Below are experts of layer 5 (counted from 0) of a mixture-of-experts language model. Rows are named router (the router's row for the expert), gate (a neuron's input weights, with its number), up (a neuron's input weights, with its number), down (a neuron's output weights, with its number) and show model dimensions 0-191. Each number is 500 + 50 x the weight over its row's rms, rounded and kept within 0 to 999. Numbers have three digits each.
After each expert's rows: "comes before" lists some tokens at least twice as common just after its tokens as in all text. This comes from a sample of Wikipedia text that the model never trained on. Tokens count by the router's weight.

# expert 176
router:440552443546435447455533494433584468550463487522512464545472509538486416533568556441539599443562442445595515431578448583471598541530561471496445502503475444433475542482532554487501509568513437547577595508581539522458511469489441510527422473467512521512441438555483455555537539500444626443592396496499544518415465447518429453528476403444500479443497484500473560557564454461461459502548435416477473499440467466552621446468443458553547422494563503429403517492499525487520523399422451527495519467512444429555512558537485536462465530463465418440558438527537474470469415520479456543
gate0:522498512527411422474627536529388476545483472507537440515464489489566478494536538467461532489555549498527412409510456526511566486507461498599547553442532513531532416471615529498573410449571488489488481469581562497531448467528530460483514473471479520533481354506561424449571473512474610531450463447539563435514540587510515529603464454546449440475485505582578555580499503453520496521506466494510470538492541529525550523477471497547552450500560563382440564517458534453450515517488483511575532519444461532555490619559474500591429485484394442406533454548520383523470546578546555504
up0:550509509416526477486592488574442525531566561472477499438515450482494569423533506518474471454457450532538533448508478519511573477513486512627509514454566462553563368507469415532511378501441477440494520548533519448506539504510541488495581521462470485542482452544558420363442503548519593566371560531488575448540536565475521475572582520548515484429462506585551594590500484551512507506466573503498552485467516583540548560560530509519430577535457527401445582538480542493413492509534582383572445476471402499513477503496527597576457435531523454518424522551497490515511482537529515533
down0:519441512435452594465512513484550531573516544532541475478460416524563529499490566451470512459486519448472509555439507475556473539523545542486481380611565510503538364369492456442482483540534486467449522576524466598432559412412454467526398484490590467479422482460572561502525580532519535488473404497548549443417537431487514510521507418490491479495571540513559539497518496548570475539627550523475522432491510514444510528455508519532465425505534531429463526489470506429546504425444516544523520402546455451514491593440436498430562510425445502406457524552406482544459540458593420530
comes before: "\n", " the", " The", " he", " it", " It"

# expert 120
router:417600469510457472412595562456554435478436450523530449542507478555572455588540542477546558466533451436540589484544482512499532498513498416515464552516435463450469487418563560516553507521547433581579568498529555513471512438425493472549468442471419558475481429512407463598547491451459601504569468520489484456469391419497469437572474449489445434438598495496508563511545457513480478544501533458414413579396480456547561534435487456529583482477543490456454573531446552474503506491483449542437542446494422428519575487542509497476519530452457455495589385485453505440463463511438448475
gate0:430483475616477488483543511502479399518417513469493549487476442485438460493513569524516439476552600539482522561476469515514492461536502556490483440468483504481546589491515462426440478510495521451490507535589482530558489497481487523533499499486629529527441489572524468574563459534440472514499398466559580565409420407520570465554485395434478446431502433567503571513533483474432411504529502539419497589462556412510449539524449460452569457514494438439570515477416494551552488517465478616515444461458515463519557488506401494524404516484575408559459460521443456531368487418421542417
up0:460567568562531504515514518443453500504525531515524551557582483475470458538494475487510456517513496543441557550473507472535499474465394476475482387392477526497528478430462426560432478419488400530497447531542520506410621500496533547571452571382532500581562534517429490458491566534527481453589628452513451599462532463498472424505555487464490515467476472527465518513522513557530498528502600619412403594484544540496409497449488455477549500580507381448510589472496521608532536491527497496482544541469518527415487507511494487553486569505550489627551496476412552588504532464481524412
down0:456510396539478510548422545490479544573523552543448473475453453541568501506407487406505489529541513448486584538426456524565562457455467439527502559503496527573489535585495480484462594436539511551541592637507538539496579496645552492485473484406447540381467475430468519578442552587445373520516530422424455481493437482531447490522570476453446429498530538490451506584431502487478483509533536482531560465417533436570534562498507538436581522500551493490524522450477506519482470550497465447567438551481509533510485589484448430490561573483534544579540505553412564523522567536418484477
comes before: " |", "\n", " ", "_", ")", " is"

# expert 0
router:460533532536455497411543542487495499574480437463503438538515452571559436546502508484520569477532444438572530469586473532492514502571545474519472549546490437422483532472527569501524498533524452522498605475564578545513505459430459475600491471477443540406517461531486411530591469422461575452628440500523559450455440489551404419549437442518448480404543466534418537553555469470446509479556456426428480528469454443527526469457482493511508461436520508446411566578415639444481479420505475536525535479462395476539569509511527477460536524461404438474517441595537419475462442517482447565
gate0:384423497512499527453554479412442504519496489503498369485492472495526477466502444400524458481435503518478424418557394584531539479470550413457503574448536604566432481515459511447524514551496498442478545432554586463573387431433532457608566440505529481480568525530463515465539474471402478569401582449449521487393530526522486509587481492539475409515557456528397453493558467440540512542529459506527445519442464486436519506452479486497446556393501557474520528488527538440540542540477526521465540522508510467419588464505496506474528524526573476449556492534560437494436526497488377601
up0:433449512518538487490502476498503467516523446452452443480476475481528503508503427447461438458468419491508530448631475491546517550472563525454402534530541511484550565432397434480432523506463538478464658533549584420544392486447495458537532503541517507402475519501554513450502473556478503528486550493481512460509416533575551505530498502555457418580421411457419494463487557446481475583495550426481388443413546514497584504556439462504446535471484476519659524441559510524560499542525446484456548502494499551473556518507443521566546512465438391424492523537496456477504484550483398651
down0:483525561448387497498591543541483579537605481492485507488505437535522516355494537413538400478481410525611526516561517512628407514494493454476476486434484511467616418596497401529491386457414558545439494481503532507444514457476560461588512535491516490516551581422517528570541487496481441537407574494458545470513471511497494509484465424445539464508550503518468590501549447498608506424528642450516477543532512419526500562466466526546444499480439588448534483505539505415529521471521441406512499563579528499494427436565524527482472494495492474526490496485522388504507517484492498522
comes before: "\n", " ", " information", " also==", " classification", " Party"

# expert 165
router:496517436537469445425525483462513442553432512597551458524478460514580477596600540466549530422553460437584527463578472505468529514505533467524479554577497500489483551458560542483594474528574444489582501435538542596547464418479445407580484444487481577459498453543442445515534522459399553457581469557508532508448462457541495438529496444385474431430536465544480560508500512434445467510536492492488464576429443459604548404463446448569528449457534518431445525531476588498481538490459436621529535476450442380525519528540454536481498528396468479463522424559554481479475478536452466564
gate0:552423405611445491542485512499490493407589463551423442483353491417471486449566434429510573467567503377426502444437476516546461574520465485548485416561559494469497524457453593545515537462579497498546528532430411492498535562472528560506546572488518470529537596448524459526586512551472536548448462450480539554478492448507494607488535451464528558463498525528415522523496515389456520506529465402507535570588506452456530483447509546568518511446539542425518516509434469462483420560517446555502548479486505484463524511512567460477506529496454409549542487450388390545437554461526523560
up0:529516490563447493497495485468438562432599454552540446491469512530504541487502526413427532398548432393455576468437553470530527496490474556550561506557544555528551543522534460665500489540506529481496502517407450519499575596512543433502550582443556494418529530597482438487576478526414467486576525391444542564475465482479505410445469351554586476521459554488517581472479540485375470552469499450557569514559419497444547461539432545554457559452481473457481466555548497519534479529537513491502515463506487456545439495489569439478506493491513397478487512426427487471524504622524528518
down0:478467477446485498506511524477531486460508479547438529448524573533558414531544515505536503562585445406534452484563441528514424570500428455488512542467483364500506511494529552423442530529468558487515549541401551458434435560493444549450450603404531469446553478464512621500456497531548535679453498472470449499385503517499519587501483509560490601519474522505537456458551533469436482496456541528511512541549546479465537514495466507517559454418488552511537462437581369432520461481504510549475535430439505463534425440529434420311478488511506433443506520476534493546509558528565489471
comes before: "\n", "The", "|", "In", "-", "=="

# expert 108
router:476569460504473468374577514488520455621504399469558455566468441596522502581487523483527545474548434468508551477520487526487543509514558469481465541544433474474535596484530582430483478557527449534492573498523620580517452466506478433546452454484446517475465462526444475511531463456490530456541452556521498468414433470518439432506477410478385463427577435607487585554588479460434530483544455406406468555386477413549555441482430411528543459486509530475427503534500556440443528464490480545539482418451499478572483560508466541460530495458452424447526421549560467447459465520539467514
gate0:432562447488448543523468499519593489493473560453573531514470536535528419601599581426488563407570500422489441504554452559466559520485428490465512499458454532516520519450524575547507483563536446455544434552503545552535487506527490485529582512509517574398587458615523563430511507398465475504643434529553466471450452473427500437476561512499564468417546449533564551471548511468475448581471494476591479466506483520596553486440416528523531523502540457509472480563533507575498485382464419502530551492482499499546481491558537435528594480476503427605429483561585443414512476558501501488
up0:534411569468503486455547572474459500424464469593512608530533439464510514403386496578541551584484516499499541507436561423458476501573577521558420501515401472500431433542524456511506534396486529606464487423534371427479593481534420584459440517554473472580394551395515474570515483553569481527447506459529478462534470475583468508547452437483502536488455514442421478533516500475529504493465529526432526418475578529477470546525580486439559460551540467469536541478402518498537582559465534460422516475572445532431487535523437544407459506479478507474486485451437522519438535441474515494
down0:498533470481589555598553488435583540536470486506521464496578504529507480534590455561514496536513509587600437448464475531545497555492534477473516510496535412569509559515533548520525457596425453521497506503553524456514483492579449556446565575437544463526487576495456508492472611544487551469504472548520519458578613501441422520541485663558537542434481580476446498444522485532593483492599542502367449517438493562555443548457462484476529528461535455470538458507505553508462460523510512505437611525566461515487539465405437518564452411535564563517406458543516531471420395477433550478
comes before: "\n", "-", ":", " name:", " by:", " information"

# expert 45
router:473530458585403473476559535429509414514473475543510419501446437546579401566531545434542528443525429492562499397495446563504528571532570484525416584532492435469478504472554559520583510536554361525592558469498544517497474501486460501538476458479472506488537448503478408572556499450466576495523450552532537466474457479539410449554451466406468485446531480567449584508534453445449436512534462461471464545488479453498522450507448496565528422467571523444481524543392507490448553466438414578490523496492424443536562561590473556447453517444411438420532475563557430474446455581444483508
gate0:535498439456531532480540520481444504563480609497551506522381415468633523404549446599561464596558506488417475481473482441448477550444542499524496477511466491485486494451530559492587485547587497469479399503388445508498501472519543441557506475477520576554500469490388477667504503481448524491457451516515486511514534540457397421502500584555453483450532464405464477522487401501509449491511524453399523544490502461544452410456467486437550523475477505613433541527505508520444543437461560407523504520477569446422511464511517515478491480474400533540528499481426415525585570506472477590
up0:452491547554546456491507511431538520437514455520476447507538638466404482519532583329387537424510523471505506533516519503525504465563419487519459559548517418478494544487514438474443528506444527541564509477609530524534438518465440501470461474526471444449547484523546589392512455471498458485553670548436508451500477477504544620527462444518488485578480516536497427510535554507524570445551429582590549515517545433484554446492617507495512425516585557519568489530555548484556479568502518545542608508489450497544617527483483472503519564528497520466521490470600582485457463542548491485
down0:469449542612566509486482424506605501492514465575471471377493534582457506450514607537496544470428438486578451477495454493498448469571547470523506571505504537377524483478431494523522519480490475459498437482524474446597509546523554547479471530518533479531447555554631469369491518474565595452508495543504537439499542425554536553403465434427511461560441589531446529533626566505440551425490456564612473450511528527451576553530489557544607473502558487498419410493472460490494466506542510509469451505479470525433475551407491516550464517551497469490379477547492493560499425504489496544
comes before: "\n", " The", " He", " In", " It", " This"

# expert 132
router:463534497539493410464581541425532467503439461473511486517494467576496498579554550478535546439515473432555588425562507522458577515583560457600491570487460416466502566446476573452509517511584456570496570508536582522495455454466446541519474436485434522474440408559471481523530509483450511475541371594526525454498464407534520515531481483443466486500546494586487602534587410435407456565521474434438521475481580455507518451433508436524517446450573470475453530500449560509507529495438458535414513400452484486544524491588500557397469550477392474435553442528591515432502468514451426472
gate1:524547493502500499434474521431533542499490505505569453482434543485586421442639517517505416530574467380537452402578501483510578520614466478415520478438529462443434465490515503618556531534492400561575622457507521483450518515504502473548515520471507578516496443534454516536470575528473556469499479519513527532548488503556504510573508432503563473556523533421461486478558535463439478482551557534443449497531529476480503591447476551428416516393509417487486538578536516556578596507436556521424572547437446406549531452569394591499492572428476520523462443516458422471506497535486474507
up1:501443464492448459454423500490569486522545478553512463564548502477483511478439497559490527438536496633523476558492439514530407596449671501424441486606514523607448508522504500462424523411493552470541389422368502564567447499500509435524508487463485486497537486423532496441494435517504508447477588419579558482504459475539422437443439518545417473423523405422454460528483421502562466432494368484509444538431520437541553442425469484559603470523500536445473541519434530534443468465550505573491510487469543514477497472536471507507521467497486541501537486578559500543420534490505510569
down1:490531488567558399546532573550428455475466442499547513476421395534484527538515527471495593460486526510567555507529523554520458493493599527458381459440489549577506430475540481503488547595510520499432470450546491544500484572472635460436423501511541498526535589519468571432448399466550572518439427494521511601498471418471497470484530432544465471570428498470491490563391560488490660518479455488472587456457450469441567470491500533519456473471453455455519525472521466558542478544443512496633491485509480449475483535351468537417504460488508573532560552444507496421507534475571506502
comes before: " by", " to", " in", " the", " as", " on"

# expert 57
router:458540457526473423435534546456507465538455512485505483549436468534530446556563496468493535510545447426559497460537519553469554586532517449483489542513477483469450562456473545476528539502551469542534537481530543567559448427499445492602414490413466580445441412532495440534510469479458549432545474544571597457417479502541431455570491400521469430411508443571450570552513434452476500522564487462465444569472449488562514505436462470566561442426607546424455568537485570440493529420496449528548569418441412457538540514576454526493479509440397469504530403600508486457467414499424455579
gate0:509434460501481481538533496518581536539476573545505515559603517510425496447629516485525462475510495458555447440507550550472585564532542456505515550481400510474441451489468540426447497453570494537540415478539520486532560515515470591634465437458456448583424501543434491567481518563437553546398516529404466420546505497526542607578504562483464397527401466457512498468489503455547457451542482504507501547528570548599457466596552550413541407448460525485515544462495519422478489479529503533631468460538422487464462491526475501544549548499560487541428414543504445434525489498422569556
up0:514552536469544657433516515470486498454473446500424448511520480481544524504390522476474486502483451470450516515523462361402438418494507503568472468574472503515545537460541459523568419556383492496477526452419369459509537455468516405356530506633528601438573511534549468540536489410464524484559506439522469546542503463579486464388449530515547561603586496566517472449547502434503464555511504477520513407470465492524553459482528439516588535553567499549505399508470482484530528466471494507386516491439602468499514505520503516433513470541494499490534517385486463468498498510516492485
down0:485496524457496419451506551492401477501532616513494393512515534497575506459521457516520530511554580533481556580389510536509420473490510530487473462551492599595439439619506486535450434554484466544579535531481465460518458448468574459482566508439560518520484477481564476468597402555538583555486541557507491610515472476483500512565553525466486530473401433503502519368491492499458494491546526536371461431520570523525522474422518432525593541417585671517430559516410492481516501543484472459492532558516463500510434498488478597482530482507538539444532486493527555530513581492462515586
comes before: "==", " ==", "\n", "===", "The", " ==="

# expert 116
router:448531482516429475382548538490556429573507481566512479527522401548534458547576579407532575459569442480584549487543496546481515486573532424526464603572456390429454555484531548402559490529484411637545529467558592531519456424474427416545402432509473505480510493588496482502517530471474589455517429523496486503476368444533470418499436439459457482504545462525490563530566426445428440545533491483441461485448503460529567526446447438582521473487485521441506610528456526465484501487485467528509513453469485486573557492505494546533517549445504462466530454497492497477440438555419441545
gate0:484544560555495449416481556508531544481453374515495436514463483543514495541465514498489547408432486512470629505524398467426573528513421494475540436378481468533538517468550503588470521582501496568511588507605446483636381485557565489527567467532540532496509511563414492463560419491484487459565487531405536441525484390509494504469392523442452481536501506564469528451529443498549469564578508443521499543505556553574537456451585504572494508502550524441490616523503523409431534510467511507504559449456553462461463456504429467544432555474481506525480478478566543504466394523431506434
up0:531587438483477488519558495521483438457446571521493473513436462433537443509493407502582488564563528492487498500482598549516449461575509591491565463488522420488589520453506570490472472568515454576600551565483492529493478444487369527420554452581474493493416509443518519468619543438407567567510513481518573507471441582418432581469490604631548540489456527519564472600504510510627492590516523511535481556543507586507585517573481475482443545463502517560529530504541536494509429502505491511483485496463453578580502473487446482519512556397505458513477478466482433493492431461440430585
down0:437495506508531478496522496534480558613533433432430557620491565484551565485561575470539537590551462537543471620502511525532418444418588533494582495530476467497430496404491532465529567472496482399531427562387502501515483457486558477546464557525495472457462512488485547534550535480515526586416507552532464501363565472517442474432465432521524448511509523452555556518588548409472543525408485404536513596491547549498508572418499500545423530477550544457477433447509478405474453416444477504533479587461536472605546408502534473474503519501468514529506501468524569499504557527615500464
comes before: "\n", " |", " ", " -", " –", " 1"

# expert 43
router:467491484535487417495565570470557431494407462491512458553486461497509482579525522481506582475535465466517547428538494528479510492531575451624482535524440463454475574445507600462539533554633480516532565514507545525541459470424486467506441429495407548469445404579470407527552500427424538503560405554515550479461443410502490496531451431430470444462526506581483549524612399450433430528505405437447543516449455485533514448445492483547568430463605550454479556517411557486451491479414468524512551453451460519513545582574443518455465528476416467456486452520550458474464501546443465436
gate1:497516483482569476531546611414575480491459594449586473553559498536375467457522545520521466513618445464475443360483572582470550485507505475557453519404460509559543529528637456450484539444495489554489492509523528499488481511588538389477520613467503422507465431549482431533494490479481459511557463451458518395516480526502506537500561415478521589505482549500596524465565486476430531516443470449452490507448545497535439496566519488480472393503525481578484484484440450440558529558520524599518486549520445522447524526414475515494571485505446492444588503504641417492532443587484489477
up1:467460472392563458494540528502538547479513550491519494491603536526442444508450459512518464467491476616450476456507598541545454460527541465431406547628438534436560423546518565434394467444541567551474485503488573457515566456497480484462507525444491449459557576412448502526466531520546481514468491420431529470489395448556490518399561500490488570425496471442596510518585525488619487456529427513517521488542459528459505574484555461431501523578575569500528480414505445565441460555474544619572529582501468539509556602459481526538543509523492523403503516488507464543461509464472408571
down1:483474480471458492588412449529547447512507431537560530526520567493442422548547479473450458513519461505533522466548508513508599588449445517614564451528529433440570431600517505473503537464429577460447550538448462558485496553507627486503433526516452450551502587484541503576488546540543439479522491501543423471470433603451532546471552538506448431572423451449532479426485410560419449463448563555449587540505436533580591530474521496541503569574516464483488466582527434453476440572464471507541473548446463534516446429419426466550508526560507538524480532506585549473400527515414554448
comes before: " to", " by", " in", " the", " as", " on"

# expert 84
router:442511437567506432482508553494530408559424459510471461510457446511541512532507529478547535427598457494503569493584449503463551530597517430563476574533420445460479540429535584461528573513540471546540553413514546502549452449407420490584405471425442490448493412529461434532506496449409519468551443501521513455478443441548503475533442461461435427455531462537480589538517446481482490511509438463465447561482536496554554416428475381533569427431525507445450550557464538444445568463456474572529546402413448452499560510518423552478481588507450470439516451594543466462515492526431467526
gate0:478567459416535511472497514449451507474563532588567473493555497414539511605509542451484449484539563593480523506511421541512516479567422421484425571398463449532453350346448509409495584404477479478375400430533518494531442585432535528514481546462582485525587422523590507474452488504534477521491569453557477468529484522551521534476433497491533562528475499553445490494506482522472501518514457510517444462483572465531521486534534426519569527530438555532524568448467498469549629445438548579502513574519518487505540501482469506521524506506525605557546471474466593551509456535404517451
up0:470556528556500463511526484503529455532488480496488366507446489534526466376452541509473513505462448451444541475513554530559477540450592570518453432532557501510487588513529552480537496598536492499587568469531489522426584499560390591513455467560476551372505590492405430503626516412516480457513494495508461511511500470362459504520564633470445490454528475433561513513531496480459506492474482515459476442505431528485456463574520499410439487510501484533505410532461589502420408502492483486483495428479515507496572545495472499491471564486428329463416488591582487434481538542510527522
down0:431581529497550518536476497434492522497432537506492486544439521414506479475478513526472551552564551474500505539460467451493390534431446620538481474561554545563417509498480507448426545525481503554467545527500475499474410463522647487538544518520593457525446389493467517550538542482531501500491522469412416572530574474542531417458467514476594518488483537484473425463460540522484478359667571444577461541545410477450518476533530510472438491478571553548538474410554506534471537488518519458542552583562534458484450449482607597535392479548449519561544423406475512490521508499462528495
comes before: "|", "-", "=", "==", "===", "The"

# expert 91
router:436553457562497474465538563377492434476465428498510458638482431578525475516570546517515546462588493443593507424519452531432563571522562444496436601570425474424413539469525501433507517485513472529548519431476558570538456438500444405564510467501478567407466492491429458547540459490450506465604501484550496449494410496594445410545425501485518412490552443540429570538513446470524493526549488446488471546438496438542513464448488443529528492469615533516495546511490492466436525483486468538511525468448495378561536503555459505473534518444449466421535456542581471425443438504422436505
gate0:515512524474526472474615517462429419532514473386443471543508423549577523598450436478481534460515452463440504427491478554527453485457588499471495573545441519430653507459470481474440553499541428514537499567509529429534567455414422421558465522415495532520552509481516547569440462453465506425456475485591483516435390472481511587518508533482546494452583430525533552560513456573474524494538496412432477497476487480536538458490430483520538476451474491471542516532616506407417567520491465436434543445519475479556518473540533466558485465478478478626498464528439564440478349570499476529
up0:484532546572537564479502437537506488513469417393450468492522521506523461550462503488406489489458491379472425423514530547631474537457500510543510530488509485538565519598487484514496504456489487495480462584556399393458519423454393542582564455476497544550550519499594438554527546447487488460499502537543481477498492504503480323422606460517522543458475394470519457525519534542522568449451545452447388529437552545461417465560457486563552502515432509521542476476583468441503601493528498534460447470465529510432505413443569484559509440464461483498611496518469515467499387482547438460
down0:438414525462528428527429519497466435514462673471480513511461503504482469531489421437492517535440474501603472518449491476448509554528505429513515554461516465469537530504475442478528469479525455504498486546542610520523519505531565450497436439360536512554505490545541434532490559537568519549524545609463384513484616489427439489525507437445578465511482532521525561545504550502487553544527613506388489545482503447506573500388455560451461429407432465452396459506486532476450546515465493541613492536487552436509559534401528373505521462506471455537517398525539487594515458555467494483
comes before: " and", " of", ".", ",", "s.", " in"

# expert 183
router:467520512494431451445571561469514443578451406478505412579552444550514485537519516491567514411543428443513504485556545515495530478523522469506457534531413434440492502461568626537485509517522340595589520496503564481464485419462495459544466446509420562475514412478422404501521569481488566476556425554458460441497387410490446436528472407435477502473534482530459556502537420438486440561518469466423465573445521445531577468444506410513574504515522508531430531528500581425483478467493479487488537487458444418526548536554505530446504578471474461482547374498572494435469510511448441495
gate0:500488403544425441476605508456467388546493431502513490579449402466499516461529541489540484462475500490506519412566471544436547485453499477480583493415504540427507507424499568462519383456541488562485556487509474514522528479545503494527466427525473477539492467495426465487467522433520469504535566610522509498545527442484488593502558507402439464519528473547431479533527426490511446457553516442432551602416591462459468455510480439539536494454444441459510463485498549438642519384495518500536518422532573412440548516492493554557421411522558434457535475557509514486468453438321460504
up0:434494509452488453458524484533552453472473451583509512472530503591538540540435527429486560465448423480531473538553498530530470528543578458466455556524438511470386551546591434501485575649463418482488507395548489485452566574458576528497486514475556504556483520477505474535470463557455479515455481417485533437475429567575486432517504464634475478588460563492492558481523461543463526554486480590503560499525474400551533641472450530487389579475522447480589495578547452554519402555510448555554500504479471457516560412514456475445549482488477457516607554521540529456482454549509392495
down0:391504522589491572542531527525483429483453550514451516568422500543502545500480464502564441426466447445449517529479490445406485526477427416511564497449404427501545531537416463517483398507529479473543509495428437561459482473594523502470496572473535566502548466444380424572514499473526580401515521453597489550529426573533524505519463448491461362470472476579565484581492490521524601437456453529511491538525491489493455466495472509466511478555544437543459417515461480488463479462439394416520495545404469493398470571440464573480487508382522537531513574453507586481594449458473491474
comes before: " |", "°N", "°W", "°E", "″N", "′"

# expert 49
router:460508432537445423474577557472552447544462460492496498610465484514476424527495551495506572439546482521538526434499533545499570511557544446569486551550483484435475483491502551450553547545527436524479602477541462488551450431440480456588468446458419553421437455558442418509555458466509583492508477542498539493438472415533448439540559482444496450463493461538495507495532446418447421488559506486473470527429431451524540428487454479551474446378598574481480584536490577492405515467424505470546523423430488469495564524497470588477459554473409506441573448603493408398442433486421430478
gate0:535427476527513462524486522521491443456443487519456468402533523544464582504591485525544475568465479526579459406500540529570454571555523535476515520474535577443544465475581504443589454550525454422494540489486506465602467468518495522543526450501449555537483472510477461531484554527517471502541488505439434527467466502537478488468563575609468573525475429590483479473489420538474403656512532564501462422554587474483522540465527513473431470478519519482511462543468565444599455507472520498494525504402461564527520507543519544597608506526371502402571486588600423451521536561528360580
up0:479538482588493491467570500460464543487446466525564508459453513542511487577521465532511577518504511442418442504521507415494532482515436561576473445515456475470512570521472471481459479500521523541530521497579481521461454461454547609439483517540472439545431538545379470521498485533458569438570453542509523554515524362479525455539487429609469530591554494478542480471524482523570599535471479473482637508535622619546418468500459516551484519494388534484519531497369482537488605380601525495533394468547549436490543453514464455584446430549545482487424502507529421488516560484527545489
down0:509439551531457523537515448487508511553497545455484522505592437467606503539482574491494445611528488457553473562496523612531507451544414429483538406462465560507443526494552514526538528660508441451474579517436485503601509468511443472492526474504467538545521484528478534557519482545414537530591466486611492497524475551505603475552549497461531503589475448477511503509511508448580568487538531469608576473528515447578509607419396482496582433507477468561386534507453547381487505558486545416465407536496491498514533497499592479456432524528538522530424396449473517447567428526484487514
comes before: " the", " a", " his", " birth:", " this", " their"

# expert 9
router:469539471560430485448543551449556409557489448542509464517492451559514460548537566446547520415532451478611479427514482545467538538525571455530459615526485417475448571470556593508571511571534361515568554465502567525507462462453472484566482471479454559430490448535479410559585508414454568480524409541543515459461441474541443452548422471425485473441548460546444597527556496385437455539564472437436476532478486468520532451464442462534556449465546525434476508528430554496439552495432414539493551472500455427549538564585484536455498534462433427446532456538529440467468471534459449505
gate0:399550570553527488554555437451523467497525494624480537500499491547538452601622515493546441564480524546653377485472497534593424512503579497432472508496484520418461471437572513536562454448589461447475477473491487524474521489458483579524514472540509505562394529526551463496588543380496510483515436548484535457450552512421494491522435592457512495514491540566382467486531527528490512553529505455449527515536424498543424483462537489452523461420572447595529498512389498492517450614501407526507499436513532438604556523515591421489472493437468508449565503496522498507505558517516508556
up0:644509457525418464489454548543442549435476478417516487494453491482503579449361472516491536533505551495365557562523445482484559523491457562558529488460518533625551508535459532476497561530477543515526475518465439515514411549508532450435489531468552515447565433443458460492360427583495421517494509521559548508591476474583497465464640435534449518544499467522562515487412489539504466464444489493579482496427543480467560504505471575559469569556495487389473474537504459534427566443434608438498486546519431518429411538542409564496474492527541531548431492495526534525481456486484449440
down0:522449550456381470442421506598518560495514513495581467599523466497483462436497463523519532545527416528458542437475544513499448597430421538535514427585470500455481524527574482507456550518453517575507481518477539502564544560520535534474469389404499487571469533497472562477458435530463532448498571553550528457602398504479529522436583493502503492358508457568461545556523462405545436422516391541549557444540544479456564516512470518522551413451513523452523574531555565449495521471505496424506492556486440537470518501525446573465398566451444569569498402504506480414441495570419489479
comes before: "\n", " The", " He", " In", " It", " She"

# expert 131
router:431561477496502461428542502472518442586475417491527421564487468516583496523502482488502502457519427450528550442540445533433596521524567434567482589535418502473522549439507565417485577565514480504573553456549591520544452502504444522548452473460501553457463391558431499506523509487449550468545500492542522432405491465549469433511483433484455474438495432513497584557557467453496461494548489406460442528447488495548538418496429394513583473496565591426392497541472521387479522440433517533535570452410534481543482527538393517437461539537461406489498388543540495419498468586511471484
gate0:463478467596497506468540516434469458497521596541539521482476524545521426534622483487484454529555554491535543590436499546373542449456595498518567521454501483437551463512478481468507592530450530503551530528444615477583536525572463528471483537500388488582458560544418511522442485515519473470495533497613544500391480547489554494507459477468490446463526472397513469563537415555466649513500506422469447544411390507552500422477580477461478549436462494435481522546503518476462486550509556438589546484440406489487405566514519512464411512539433513575511475440575491518500503531480426564
up0:525565540489505543556482462536629565389491473448476490536552469529495504449551511511513471452470490378598335445491474488606495629471407476533443402596465570533513543535497484535512502442505481466461464438599492533496405535463484608458459498543513561404531498555568489493581523450516427446539452509446514511496502463517493514509497514476456472522433575556491546500430550463480491482533494529504450504607582552425451586504497528488544491581557428400463530544528520506471436579511508531502461489619549520455604427523523508607557504504508462534524549448463510461464500473476533503
down0:433451465491601386488453544535513575496455531468581473536566594495484455486543516413581447466572391511539577452557471497500477484528456470466536415568470449499542533435482465537421601406451471487446530492494537458587576570517497438496499542516419426544601453515547517458505456400510564470482595446522430421570481583403495527469448532591443561506576487470491401553525467545476459386573536526535535488525490488540543481501446494520494559490473452523524400484512571559514546482536573491477533498549513565492453505484477470564431429525544506411599486521508484531500576488510544534
comes before: "-", ":", "=", " by:", "s:", " name:"

# expert 144
router:442516502527476448458508534488522478552478447520501506562489386504523497548561554495545540438606407471542584440544492610363622530589479417560465538508444458477415612404576575392497511571502458595498511435551539532494427435498487516523402499510444603479491448499484468564500506526509523476579415502500476494470421402493484470438440464434476402486530465577507589512607426459540480520525478470431440497516512469523540492391469468498615472509518495448460540557513536494504492471440507606507540474509523464523530495511435522458467575467493464514519435510500527469490507525472430527
gate0:520521463514498439446514499503554441458492460499489442549542495537498483472530461534480516537556521526572540405553496566526540528514502500539456651609526468396513489479422480467532515464554555610451541576424508435431490495497508476529426485475425616477539505464414542546445512498553461498490486460526451491595431509555469630545470488489480434528573513619443420464501494488425497535520536402459371386432506514481470571604520422482536493467498402543421507455506585537449480485469519469462478487490487630572492538542456564468544464480449492420532494580538481446467479427502509529
up0:470541467479498500496514532510447465541518477555454562543454424504579497488517515475545538421485510422459497557541427439491479531483486506361503451497443498527483447498602479436523506500478463548517471472488432543470539525479583503555530448459524471490460519478534513429487453522526464556483574525466482440400561480576520423469506619514587478510450485432487469535396504499543414448542555564495651643511467391502531386504589482475413605443580473569560415583445433524506478583517433540415478505433467457501468525463492525444548481432535616547504497503518494465555461471483434533
down0:531586497533477466514476504547520435492485542594506539563456403574472500447497568532556416419559466524482556585470520502515524462436589511423522426414527475429481439400446506435436524508427465480549460465532488538502445432497492520547560526587484468409553489464528498536535546535566485435469550550534545520460449425546515452457554531416559524513519442466480448610478437574543442560545473473581519501501498515527423464561558519460526549552384506460538479475474482503433636508557582546538479459459521516446542401455419556536417466404543552510547370469554534520502477513440468478
comes before: " |", "|", " by", ")", "-", " as"